config.yaml
num_hidden_layers: 11
experts_per_token: 2
moe_layers: [0, 1, 2, 3, 4, 5, 6, 7, 8, 9, 10]
normalize_top_k: true
routed_scale: 1.0
lr_router: 0.000886
vocab_size: 8192
learning_rate: 0.00458
beta1: 0.95
max_grad_norm: 2.0
max_steps: 8277
Below are experts of layer 3 (counted from 0) of a mixture-of-experts language model. Rows are named gate (a neuron's input weights, with its number), up (a neuron's input weights, with its number), down (a neuron's output weights, with its number) and show model dimensions 0-159. Each number is 500 + 50 x the weight over its row's rms, rounded and kept within 0 to 999. Numbers have three digits each.
Before each expert's rows: a language model's description of what the expert responds to. This comes from a sample of Wikipedia text that the model never trained on.

# expert 16
Description: Surname-ending word pieces. Mid-word or final pieces of foreign surnames and names, often in tables or citations, such as -sen, -berg, -ić, -elli, -nen.
gate0:465468489594482522527464468558464443507474478540463522420530485450493496484486540406430594556613507446479516492489495469437438414514572434515390477479495459512542408477543530563503519517459550428624381473448469548561545445524637542553530459489476505608484514498589487493463501429585530504469596472500464454529437501512459527533389476557482423550505557456488410445433528478480529497620478491585480442460534433560488516509529475547532459477480548512540506617541520507514510474446447
up0:505481646478493518504496486458431585479526507531622506471612457455496595479443411508567485497565541544455518520559530528433485536496479537528573495440621432511479546574528377508607494400510488513546413577500398494444558431536471512428518590454513571490474500475535507477481534551484546432540468505517491466526567542484459518546539519452471492541525388516500456469553531472484465506450557451495429488478523497511549497424534453501363482482448482537501543485555587483502473433616563
down0:414556457564509547474558538494459529496503496399439519518573446548451583549453460602532518456423582489473516550542504490399496442562464449485531493533573518513476439479443426501478501454527494574503558585536510337488502467532510488479536516401412468360501533477448512513510518452528488457562488502496577438497496536685476497499420534481417559496547506469438541496490620505525491543452571577549534478445503482500449420425460518536550537525489580482506458493472514540524430494465542
gate1:558545445511566544505494503543456460383550538490492545398423543493462541537537478452489412425457442554470605542469489449548491412541483482514532443509551444475517541493496572488457582458483461510466461500551569549501509615483446531636530455498484460512564483453512452420628442439469542442494497616486530558523448501384598515527427553519395485558447490511455536517522475455420516454480531495408478465413469507459467506531469481554449505629545460527462515494526551438476558528534487
up1:496548548540497546487466549487469566477547505529534497577517580451548528459465534531392533528518570576473585468540520483463401510487553560525469576486487467456412450552452442534566477530465476507484561550416381394495512441514551492549530544642518446486604543514547421426443490478582454448513538499493484450450497518594466425436482407487514559422434546492446485492509524472475574562545481519496535446465522570471410436549500556525434490455537484485548573546485477538467462384599488
down1:492494452505517451549419465506498492454460519447483478460476525550514496503459501411585369496391517560566458531508530437533479408432485489542489447580492437525526462470548451536523475531522473523456528514543432529519484621449455493502495574569512544483502513453406577525536578500449436531580598563552477579479505502352524465587515570468474467539487383632460459509493463436519583584514524582517538578512514586429497466471513491489444512576496541473572494471480521588535482573471533

# expert 31
Description: Conjunctions and auxiliaries. Function words linking clauses such as and, but, to, was, is, had, and sentence-initial He starting a new clause.
gate2:452524494490498541475551492554395499578443524524492490452548444502615479522505516557495507508550565497419510521490486522571592394517492559488519547500577483482467601569447528554424473403490396486468415479508430532418498447565567514478537536514524518544499601542476566466577536484537480501522426465495471585507388481399459514503593511553470624541448456571530484564493435366459534515568422488504499492564514539527480455532613543562501523578479464491532542481536535462489516452554450
up2:463519534448486494524565591624466573473489483466519443414477532517560568480496376506488407473445446558535561468445411510557612547522565538544384565499512482612536455410583487519470547416563529485445551475611569512422501603531511469474581542441464510534454475625475521503502517531532453439557417491528456560465496507455493430504486521458515481501502513459505473493567457446488419497534472541519457538559555581488509493487464511482557502486508427543435530455562494479525581466513592
down2:493482420473395497520478438569511461443477551551491477565419563472549435505461545535487533428544459438482451427479538438535516464481554546487538580492545505546495597514468520411472545442539546450535518492432482495539561522452625481439603506532463562505533453519579559550514464551470503574320527491556575520510510505556547455482488472535556542514534508482506396567464395456522488450462470487527471586447556544561483558411607524422434504558464488515576538436476534567439500511525520
gate3:523518552424478436518634479461558494461454543502517514525490435437433387470515390427516510505518545497486468492490487399504475438454522541440419532527517419494626473479581473543498552400554505536512526426482513461490500525513460471520419521532598500486630508505472446504532579428543577495475503529544531523485495472548489503488399443382538462460402468527459482455456511512615460509439502567468466463596515511592514537470542512458527455447523511497553448548594404458546581489464551
up3:594443616490528420433529566447494456469487435536528544472512486476431557512498569534390560531480543452402491466529495514492501545486532527414420536467575410617513437478540459545426502546528478549524451470465415539491592513623552441585450422489475473537539497425440596519522569428475612491438546521534435481447501449483492415497465550575500472471464556558506443516487419577536550467455494498499440528495493510503538542514577547456495399513538460484597511482519512519471429507545465
down3:602459515562504534514613482485442493438442552538502481427588509519497482482499456511503503447485459513475471444539493571603484592474520423535478560483481551570511475495427466531441452481561548609495497478550509548472506456500462471502422589464499464459425473516470550574391423543491531550529547476498497442450519595571547444490578574436554600506515466530490540550521431570484504581666543491533555486406433467415487480522470588501537450453541524561481601497473561526464493578492516

# expert 4
Description: Past-tense main verbs. Main verbs, mostly past tense or participles after was, he, to, such as established, built, played, released, became.
gate1:473589492462389522534499519594464556424506499551526464515491488520497534413477458468492549475464502446490503471614475492550506512515508666458549549499441608578550554480513511479449429424440472453559490446444522525519581464535459467508489397486518482496415490442502473482596480453533567533488522448436442501520481443539496413557494557491499511523468460498525514468532488548509529632475525521494453527545451460446548400493457463536489428453568435436619440561482648490415486425460517
up1:481449482486544560552372474523565491439533519548645402542495522543454610539374541492525543498452511494552530441503501535440553441548556469483431490554516518502446459537520547474550396529547515524521527474511492477582538452509549468546539371458445629535510583450569491527502437559463531531521465379408524446362548463554498520534522470471489474549495474520488456451521450509444506561501534419406525534447638568491512469549498456452512491497530503503545514526511567481473488500523533
down1:499573522465502541462537466413481471490495531493454504464547531460525439509550341538523374468587592440484492505532494551498401536553466556449506589482452471546520397508526446529517578461492436476624532550477544438480496534507585533396490549579439487446539396473461549515517435568459429514531516400507557539502580552468537481483511485594475527460446503515512565515509442491480532480517557540482459485514412472466411511531479468584454512580433412478482466567465568519481402524512436
gate2:550412546506482450533441432473499503502407493545467513536473553532466434510480516484569553533452548488523479523494459551410468422454531481471464448559563557525496500584585424449488448456520519515518514497454477588440495586527534521555476377400534534533473408447485468544509514618469517553444444578512431480485496544436399537541500523456523428541443508619490541512395384475512519535426512544556490445499596552506583451386550488488490512552428479489485482556528521576517538485474610
up2:486548464519484522519569541476504430402542505424551537474432453535489520594447575526508482523566527550473485507437556531539576569521527502517533535490574425496457546572444526506571562499575471473521459491543556444479559441455485439451525656573630452456540588534539528467516543465539466593550537484528595481524474580542504504537439491537506512420453583371479461537520543588507440486507505493525465463385466366455501546472506430483532539506532464529462501521560530427550439457446481
down2:497500453541506426462581471532468537488480498467525472521549444436498564570498529565402507635498475477531546493474449490429622559494441451528501494441484442490512531558485468402574566429392474518492523482527577546472512394493518471480585513526493487502494413467481529599537589482451496455450460470494566443538476503468540551508524421513534474517496465527497539581541539464495450492416392476537553425612561449531449592478459563417492530514536640560572452554478582539542439475503485

# expert 21
Description: Place-name endings. Final pieces of place and proper names, such as -ton, -ley, -ford, -ville, -land, York, London, North-ridge, Way-back.
gate0:566463551539622442548533460502419511412494531472529594579438473463477528521383566455421458459480502544546577536506533447555528530560543423541573417540504509483586571474476639499566538508475430470471464507560508518445569546400434553512490548483551492452431574490477502539606514468529503464439603502476445421490571459548569543519588491501620472522541438531484492576484579560522519462479486537440561489512472428492477432509463496466500525460481456538538443532490508540568544540477546
up0:521549518431479581527545548528483554602479451516526591529551483553454518517576423559535557584569577612425483451480517473506423474551481526397438490477532474451492421539526535474513409499521469551563514494482482522484468441569510533419458501532524468478476555571468530622549397583469520573541486504475543524581482494507434557500431376478337501518486509466548430506508434474485525535550448527588457517451507515594517529569541462527444527514577538399505475474481459485437451496478466
down0:530558453418483502586460507494404495498486500524404518532566518485495523603555534491485588496563603424482563411551532511449423515581513467547534560545562593519607429463539484500551535454547400481514473489537507406545556531474465394574463467518498616507502465559583583446578526505383460513535442497527448616490530498439506518460480564477468445495492472499457511523460444481485504593484530546491570474496488457483539492426547455552471497546594521467552530572513510601526485571537503
gate1:481575519618551504495485513561518473459558415456515517390499466540530439461487519510559540462540450549449471469479490494503468598504497574549538517477558484562489477472592499566490510579508516533524455498557382465428553432529500505449508535446494518588546369495497463492542559453521469469568487483558479426522469524552448526486417515615567374459448458513514487530420537499526547521529520523512390466456500458456495507544466364647520508375467446522479438506462518598517467466466536
up1:617476493455548563430569572516494451537469452438504496393440393533625465513550517532522479506492429464490478510565534377455499584542524499495419566410437414538532586514536488439511533526538644548474507492481570474514524439512507481505554502524440465494533514450494503506459448449517452603534533489468560499499495454498504512482485484570452531488418454500392481490552491565489468592472514545540465502447507591508495514511473581476480530528489577524382561431607468554490482476539628
down1:535517533562448528476494511518533509402516529480510508489584502513542442553474516524401468526497471534590460559529499520577546481438464518507518492555597453437468494450549488534519469517500562501483398472502525544537402456465439532501468475521505512547534466468557576593517525508428498500573531529584471552511564563495363575537503517562518528460467591521563609480468467501530442521451477567401453518492572559471453527601558549514586597336503601558558529407544520487559502450499556

# expert 19
Description: Given names and name pieces. Common English first names like David, Robert, Jack, and later pieces of names after an initial capital, e.g. J-erry, Ok-aka.
gate0:542623542562549438502528540405494477502446454492570574548450485531522446578479487484430563482492536585478496456576485483495404530490520472570471574516485564543523444503498464499547592521509388510572537552554550447512493545580512479486498438422484510478511519529478442477520505631561470490488534551514530455568436558394517564515392550547539565515469458460447431553489518567507456628523599513505523482428441558465453525471416457470534460443511456451449446557519520605560413471522466
up0:479505519583532509559499622523500605486526445447473519515445443467439497516433440503521575546492518534392582619487511516514449575469576435559506443436536497482509548498484494532544506556604478440514542506504477483526564476524483477530384437457475453446517518529524447470414535576449484595517512548445490512390394524434561498457456399482469516500534470427455521502453543494523504535428565472367524559513481521483466528481476461572467384524455595514489542525519446485367489505555554
down0:482580482569475446489533557490543539523562533484545533432452494478502569516547515478440487428462484479494430424628469525557474504539483408569492401483438417521521460526394479514509465549443410501587441508544566438430559570557510454520488519509451609551355600545549573477408509475549466512464393559457502435501465570521490532492434503453453548592546542578530556441522503501518450448562533423456460510512492546589533536523449530515551502504450496495433537513463540531472438558505553
gate1:486485478526498483541509540521482565504441504534497470488458630465515402511455530513450543570540528546530612438494504495528411513416499510474457478500520470592571401383532503476485480516453551525521547469420441428542575491497560410523462409458496519373488460418447535466557553534526470464465481561573421448397575438487593537523542507442462471570424472478540448527559470575523614521632587438479561476502540534510528502452532554515502532491447427569546466481526505499464464506480484
up1:518406522490455562434508536374527519516445424601541414527507578551454478456538570535414467472466509497524462499512522479482530493431584381461453468461522473523522425481470445430490562528470566557453525446506477540531516559480469554579502590580496545441482490512490520480544477481533404506442442549491558432483561474610578552505512572511518557516494403446471554466515404479560507497408461431525481594445526502561554456490476461515503473519461547576470513447468456460487443446446339
down1:462459496457433573528540569515553473527516448539410463450550471427420486514581514476514547512480525501542528585498429393571565497566579523399554484486537411548432493560611444412494518525462537458539464520574498413606503464408459539505467457515566562440577469518446489424348464492575498516509453429513523487496430494511503530463528495560516455532508566502510487436493534511485525469502500518554418454504498510535550519445485442439502543475579480508620463490595368482548507535475454

# expert 26
Description: Prepositions and months. Prepositions in, on, at, under, between, often before dates or places, and month names like June, October, November.
gate0:486473502516549418471541515531397474480558506498406602532497590535529509487490421513483508490564477497440503484571464444450419543424549479573531472475464554501537548519471520426446551482493481490433499469484518533511476519428405527389540469491498482411550490438597556523481567486438459524481563491406466498477419505542459479448530479542438502490488508577421492510584456563490545522529630468588555508585483399384524502434460461627545522512620566516437546526537514486522574445500549
up0:489490480464508507367544458542613531557452531440551471483458528530483534508445478532607462536540482524565454446510538439482461426503456538520469514566489422494537484515469526540453486549563508515512450474392516463445422458490480412535459471469427526400420520465553456471498444466484609481556590473523601482468495538442385452448512502461461517507532533549550453540520407546490463406448558442466601465483460466470480429476526516441472477485526537477522390647575426538515456571549452
down0:491503507534501528419555443560512521511515501451478530464545391462397555562465443399488577518466444433512460474495484515412436515538455510436536578522466534490426534598489408471574599519526445541543531510446511433420521526460499356519540559437515575415471517465468493538445430579505433466561491467550514490559524477569561572517509489569477534462386482453519556455496561529519564498462609473558462520517517390469494491526442440508516513525472580467436477591538476517461471508442601
gate1:504489522504470503447489539470521443459485475495521465402589512486509555504605443508517554543550552514572570531526501516474358478554379465424441623518471582532592556516514398488510537559474389538510496537441453474558408509499488558465516550527490474467434564480557481506569463636527495503553421556515596540542472460501497504535483466492464448561580437438596469479519499480538495442525440510553500558511548444553581532483547574514544361446515451431477507476489497572521516468467472
up1:478497498438462398590520568502483563496584442533558499427493416496453475589535503457427516416602490444512520546527500443513572480435511459453479453519366448492500510443455512570512451515398526489507501536496610504525503514544480561411521515481582447479520479622478526425454529449568556416548432549493568455503396497485510495476517524507474412498478432393503592579527457527525576499548439506478438509494469410396480491458530572497519561503525441474523501470477500484482459426513613
down1:476506507506533492424547587492487521512406532564472586406455548411522479446495477530549506465410499643489455399509486563517505495515524442530465544540414419573492510559517513469527464620507532540462447476506470527425502425526405515437414425543457492477455498478488445570513473474413466432410448481492524465465507586500445584435481453523454537508436479483420568489461538575445563600583542469511590476530522482582432553472484480514526407569550486573499538524495467510487490579458451

# expert 30
Description: Countries and nationalities. Country, nationality and place names and their endings, such as United States, American, Finland, Greek, Janeiro, Bahrain, and accented letters in foreign words.
gate0:565485453542492441537561471515468431469536455561636568530516484520497601549450615550423424485491576511498535506504517531467434530436503560499541501496397415490485442417537537463541466469488464509438503533461500502555483475531458496465539515457493455460493518540418402608527539488439541446491393469465507332523478464418539615463436537506506491523451470487456500525459533507550548594522467423449383531486499548434564511536467521570482505522580488422408508508492467517407513508483563
up0:462550489542498426527408507427541506511552433429537440518519436516529496457535461518492476427460469479452469507472447558508511466454416449536524411473469482495554540599482421565531555511601552596566465470495522528434533503548435471572567412520407533538516380494492442501532446470485456428474572432463460509468553532565451532477578444410538462428523533487480460542562514485458516479456565495495526498587471530548559466384540532486435517457561434458534510551566579356493437447490419
down0:545574479498441444493485489442541475541578435598450456582506437513451548458410491383525447493492473592600588431588471509482457530460498567473451447446477450511517535463574504495461438553510515488523670584577527439499458448512559582551544588559450481456503522493457449484473541415490546562440593521552529419480527512530477449505456481596494499490531465440469515566547485477576499464506536505485430464493435518576502560466525454431506477543512403495470552576556411497467459476496473
gate1:430477436549478550469391488550466570453522555535512543523591521544496539507394482436499491551471424465544438548493514496534542376447455508493473526526505517478578489540481487571477511458403496583554564384392478458413465531570408472520550480420400515458423540411464528542512399519517410555476431494470450501399474486501560438490460516485530528432475486541535502510391393523580499465550539491500479466505442477470441501484493468486493516479429495497543520505537535397613474550556485
up1:495500509496471483496485470484568442523494545486464434513558399576430458537457486420518581483469482530504524566484506442467563535447413474482620564462526528557492474582451604538465570554490454472543431454489512442521430559555426511426520497497476425567480561427544591399495527468524423478506413467437464506390504508574578569455486556413495519508511467508562477501556470489559474586487481556572432506458467463486541428539577432522370438520446462476484559532512481420540541486421441
down1:534497517592449497497542551488501484448534500447440545391559496537469434561457471474504569439616467468546480441497515525527498583507578475444488584551469513527433537520548420501589439456459506511588540615504457464520447409425397461521397423581503582473460456510575491495477409509472429489504528557532514594510525583459466597411543487522583537492533569562465537541495475465428423457520476536493559435462532488491401532505469561505516481424528537512553526481490573531467437549447459

# expert 7
Description: Institutional and group nouns. Head nouns for organisations, groups and roles after the, a or his, such as team, University, staff, Council, Minister, countries.
gate1:477510509496523580504529501440434500456509465507485578552502605532599517553478492449487473563540519485454580432543556538568346557502442541555488490472519492548513506522461504534407515474385534409480486540459454487593496447463473527594574479554539527504411574548503507538454487491447534512435521549450540411506506500429465452590509524641555470545518369499507471403569584495531486475495503471544426550431461499452508508477473393491546447495576475461598505440507424490480499556522540
up1:439526556508523625419537447540452622526561520473418460499519511494513444535481575511523491449431516510488523505477485565442564609542467466555525492517443492466481521458472495532495472447496543352436453521594481518420572527484526483453549477552537506511452525494585586404436545481449524406452515530461551529558491620485563605382518447499555492508492487558522411563509524507436390507485477491579492591464566492462461472541456571513532538491479514588485541556498562438451506436517518
down1:510369558476545489504552509523497461523529447513478498491424488459536461411446482553596430443459415496561488467481535562548409543478445570550528481424432490541515557402472551558466482446465554566483581516480412515471434536346483479484533597520537550462542456433547561560502531465497568524494528527526568413449397471474432469425556522532553470502473505497387412573529492519459459537509510522441545445525450524433462545489472422535410470538485574494534570505533557530490588520459521
gate2:597504524543489496536451489530486482532424517551521598523529396474437626524587489433473483542453564439578563467509454429454475556415524514511590465406552568469497559447529418484558486543550441558528557589452485459476481513537471538513494494467446522457545457465527593499577530508554524500410538477495544508394558571525463486533456533435503510403548453537517455478406463478522437537528550470438484465381508498506428492401482469510557563447618507437461508619510473518530495477531495
up2:430463447496518558403555500531421481474462509419452455454504549515551537542505537512517385490432475485550477514463422478483590483531483575528340478483573522425450449517435500456434507481528553459485455385423518444528583506464555470486541435528487414502351472493567495460452499498484486518528520518450587510574546541457468469470504543555487443507475529580426585505574539490492492439535625441509540476581436508546521527414466503459437473483492522477535517483556476462531629467468416
down2:406498557516507464466520480546447527515488604511462479455524491571596544445509462573442453554562531469431380538551515450537572531521515517480388497506497419525431457549488510496436472490510414498481500454486468500530525490550530507427636475485515476447510463454517545472487403477511541444511425528476455453481513490377530432484507480519517619482476412558612551530576409441541439545546506553516503480420508455471497440464535494473500624407419561583448523573491456561475494549558450

# expert 1
Description: Table cell separators. Pipe separators between cells in wiki tables, especially election results and score grids, plus line breaks ending list items, e.g. Votes | %.
gate0:414527525472443566548526483510564499471496502510554552516532431491417564485460472508471457589485569464449565531406502486491517456471468545542451508469508482506485461382546420567459485541526614531518415522512472514587483462532516485533634486540548531555516469555479512491545612577457480347574526530583510447457469452497538468520609485513379448542528470415497543439461535542435539564469525541401519384508483555502463578473442469520488507546524409468549469492503530417536501493477570
up0:532447484433560487540422571515439554530491529503369539497512514525587514563494435532597516457492431575460513476543470490499546522491488422430536599509571434492496476528415461557529533451436588478499412530469530396436461584439474522530482477464467440533507479488473490520498620494477559546460548513410510449502571582439466460456388486608482530460521487547540567534543543565481565446484456512518479561418467495576588501511527465517522475499458606435522549501443564528425502596469429
down0:439474476453455534453481500465494505411539514411548504469430567536404527495561496548470519558564517477529455496414309417491532446527597500502495552483547472491545492428421435514454572613453529496436445490441523530514464560510513476403508480483491581405549532425468545526527549518450416449506464483539474432504486515512527479467545591608500423467445561576531506539473483470508508535561522456574457387565508525497501475504475557404457492507405502555437391447522559468500512505490489
gate1:490496472585427451460439444530588497465469495502419577491414553562483479516558472486434538506506441547503420446494436463549528589546566522506603458427536498533499637412500528514547422477492465560596428599467459506559429624540470543521545449519463540502510522449504441413503592474518512530567569561440496480436450413469495502486503557464425504473453529494477497483536498462540450545555434595491533493555454484481561458522433488443534505484584446509526546461426458445535395462485569
up1:552402448494473556580513480479461482522512569465555480451424591535441532562419491542570488464477409485461561497561610519586482425579375530423432574633601467427469478485531548492501497589548499427535537482513533421408439466459570528480517491528422500465535456444471433522482440478511481441477496527428498519448495524519441576561456494502583486537528523615481433464600461504478499533411507540522447514444514526501452575539470453492537487530514529519465510556559521499407490458463465
down1:508437533505550566478438481491507479545521543517431523560426518530476568368422536516441468483392497510529512468481459413506475424461506604488409472605439474567510457495493584522549487494515432524547501471513393523432514533443487465444551524528515474473509642447510401573483418487495531519480484538381497542521466397426473523529472494478506611465571422435430498463487557525541534552461548523524520475499596558543511538488421528553470422548531465503499485493555426511516461410445410

# expert 24
Description: Prepositions before nouns. Prepositions, mostly of, also for, by, with and from, linking a noun or verb to a following noun phrase: "hands of the", "Federation of Students".
gate0:517430524472476523479477502529479568586506607552465471469522511554639535413469485513476525582490581542525499544495464491512511551592437472498443533451505482492444497548598484530542460413464396552490565536559489483385518597527466507474448586505566469451518521469510526518516589495436503549435430418539492599516531467517457485582600513483515425434480425498462520563380526506503506451482476518433484548525494398520455486512514481515499464504622356490488471418518484562508522568422509
up0:500545485474454556575456490548495522488522366450480463535550530403475585538467522597513549548475508513481401460432552457483451447509511548423500434498402451506468472578472463578483429561589614448467431479521403467551542467491482526508467486527520562478531511510551588458560532490452432486562493615562515478453452524408483507508460519460463591513545565553501441530520529532519445565422542527658531436518544528567530477523390492481484484466508581495477513461414510396495493517502472
down0:446446504523569516418539484416533436450450607532465513539456485538499401468507527442421501502524454564442551527516519516536547465462469466417420469507519509505540471427558490463584514541493510488492499502471424411511490494507511444484486461475559487354478484540353517562527471498497502441564505491498450435544435506667557442454539524592506427500511578535368494494467430509497440524478553499504411441508517537543391505457580465507420514534507447415421461532465533437470504468554545
gate1:454516503461514481517583467493509533562472498496398458491500500483493501543546516597602467532494481563529506481604381520461466418601475475535445488488533640490472466519487524505487532480398518444513484511554429557501416511479526366548493407469531526384460475575496573483465536495414564462507414497501464532582496459523536462457542520479428539491494530488544466437456502540541544586498514500531535454413454640561468446581514474511528510421453524570495509402478552553557438431451565
up1:494536522470410524575514442511412557493515467464512493521471404473528479478529611510506457515518432431608516488523559611613438522504544481515472471493495557561490475504549475493492434487544510479479415488566518537490408596584434440457469526456442443471607409537535569519564498553516439553497558582591479513485445508509499503545469434503403472531442455502488536555481529553497517557472544509483466485572445507580478454545384473600429486454482466563551493543504624422487553524442585
down1:525562526470422514552454494468546547494466511467550412481447503505445487496430574460547507508485477434537427555432513595403571510435460525515467459476509577544441561454510483532451440558589434590572575499514507557445459497498480571475513620535542448553478479489527490540556516468518588493436619459531465559564521445510508539415535434450470571387478559510498557540495472540496462500489431516479390516507538458437500554424576420546504488490534427605548424490522411485561588518483456

# expert 20
Description: Relative words, determiners. Function words like that, which, this, what, as, when, and ordinal or common modifiers like first, new, only, plus nouns after the.
gate1:440590468420515463431530563510569528507504540436403523507483453512514478532496483499530492550542546541476507554440539462487478492505512460519524586533488525582459449501506532507481559476540562513578483565552532511514387513460511498494562501564503473603471525548417515534467484438531556582474501528503491460462423583526536455435495523577542506482523537528487442553595619440474371620502486397570515546497576517488466600466583508465591483629425514558514474486606447550450573443440510
up1:472478509553476451443545447454485582513431416525525507516404513451499506511530547451524396517413479476534458448556476437466384426502525549473533411533496443582502450528457574510603490502698466566509592474540461501458560475420501525497364553512488523575524464413453504458557500607487453514422420516457499479439520530482465564472480429459485509552454464529461451519512526553429539517507484514442568456479511579534571399525513508496498496523514510488556451420584478490544500434509502
down1:500516552496497449409450535574608529430451492576440472494554455508492531467567404457564415458514474431464510461447589533506454540562469433466460499528509513495493489415470489526460513485480485471495568497527464511594563579399503473387453490508477652469556523446541526451459499526441618503497617419515438528561488421488472480491432516470543521459447512572512460498535499459554444500476504603486558546548505482525535432548527520621462445451522466497459523615558579429469509503520562
gate2:537503442444483526503473567530640515526508559456461595416422402435562474438510442523524560516446492443561497515493412491577423466468547510481520543476477543491553562403554371558474510478455520496513622520432544551439386522449431563460463486508404448495524567530451400392473544543452475506514518591495399541432485474559516556527456469497482456573506449478508470533527567377544475534503482511537545483549550492480500515514473567524505470473502545510561470517480540547556486573446449
up2:436557528532479446462534610498536482543489446465478496393542595434509453517551539521453461475514589480529499512507507431422522462441448520486587524557446403463576531509524551439520477432515588511541538622446429510437561515592501487573471396568504499520478551507571576504439619506498545542509498536471465503557481536487545590521517510524593509401649488463434441452509596532544496531503519513506542462568469566497444464515445425609512505485467473460482479520457529520548440524571528
down2:443517518517491528524484560508398560430460493414552490525458485445469471479409413513480623431490458490419464591542503479518561459406477561528405559477540427562530505471516428536428443490451536485463517450543497569443506629461546540526548520518504520518538588472498479592495517595462479406561449519500532371532484522535396444576441502540480513478488526480531563467441422489546578518560452468454381474476544518576521516467445524439546501472489516455517454435450601552483559506506484

# expert 28
Description: Possessives and suffixes. Possessive 's and apostrophes, possessive pronouns his, her, its, their, and word-final suffixes like -ing, -ical, -s, -y.
gate1:493525538472502402459482536485471493594517476509501597628449530490586430442474447460566483565493527537444445436457423592493502518565523555558437519518497487543488519522597477488535568508489493467495506412480462503496461516559562407517501611425527457483509492525452499451503501487542470556543512516532486601432513416496470483466502577518525589475463522472605512521501532582565455590578415450596519513564554498598454545473574472422463536504593556581416455481536548596494517494570544
up1:497489520517487538570482587502459514467505461600497464463469520464562435516569492505485554533579443454572507434594516406579503490403468403601563581402466497510546511470382473505505525554519542509394524569513442516547482469386542512518480487549500556486460509590616458469498548582567499489531500560528493487547404537484513497515470535466531417501463497465471523545485554475408495544529496392487503528475437510479533545399447460444423461498429467538545493465497451426493392390497543
down1:526520448441500399464442527535438424556567516519513600516381520480552564575483529486498513507421534535442410631450508564463549522500484525544455516505590543494447485477492558501477417430448469459484487486484504456532445478477528435547497531494478418416457477516431555459566536431532465508501577556488517563456494442556516439474579587412461579424479541534479487536518565559607468453482500482464507449492549521623529626475489539426458483496559462586427535504566513575481553525463557
gate2:419531495577561522490466508475444391481466516485587465485483407634422462448473504512480514479492492480554473441430549441516508485502392508496575393508484488543533551577452509548499360556564497530449580582460394500446475579555506597544394536525452490453597478473509514527536467488453429553552525507550509396523521546576487465474487481508506526487496439478442441535548487560484484516544549539479524412460485513408467532457502552591532535517464598428488540584495535569506469498578486
up2:602544476539591503465434433468559457483426557471538434520487484481533508462506540540451504443426545482488468425576558477434523476519542436507568525572500522471473493426393456543483404367479495504526572474521437468529405509428458523496481490527472587536468536465499499502438517537399452466580587484508524496507489434543566537441425507453526534569404484502482510536509476415425477442560580527542461488396489511490466510480475563473432410509525529530432551400582539474590578487425573
down2:494469489531452460560504556441451553431581590534566545530458427443504581429572451456443435475470502477518522584514456521516427455510425496511503465452518598492435453479584593520521504503511443513508488554452546519559569524516567559502447522499467468505502500505506416441467588577537379547511453428478636456496434383532404494531506477548513461406495607530520496440483464470462526548541563452552518474559574513544566433452530491531490529451494556427464471459509457483573472595528589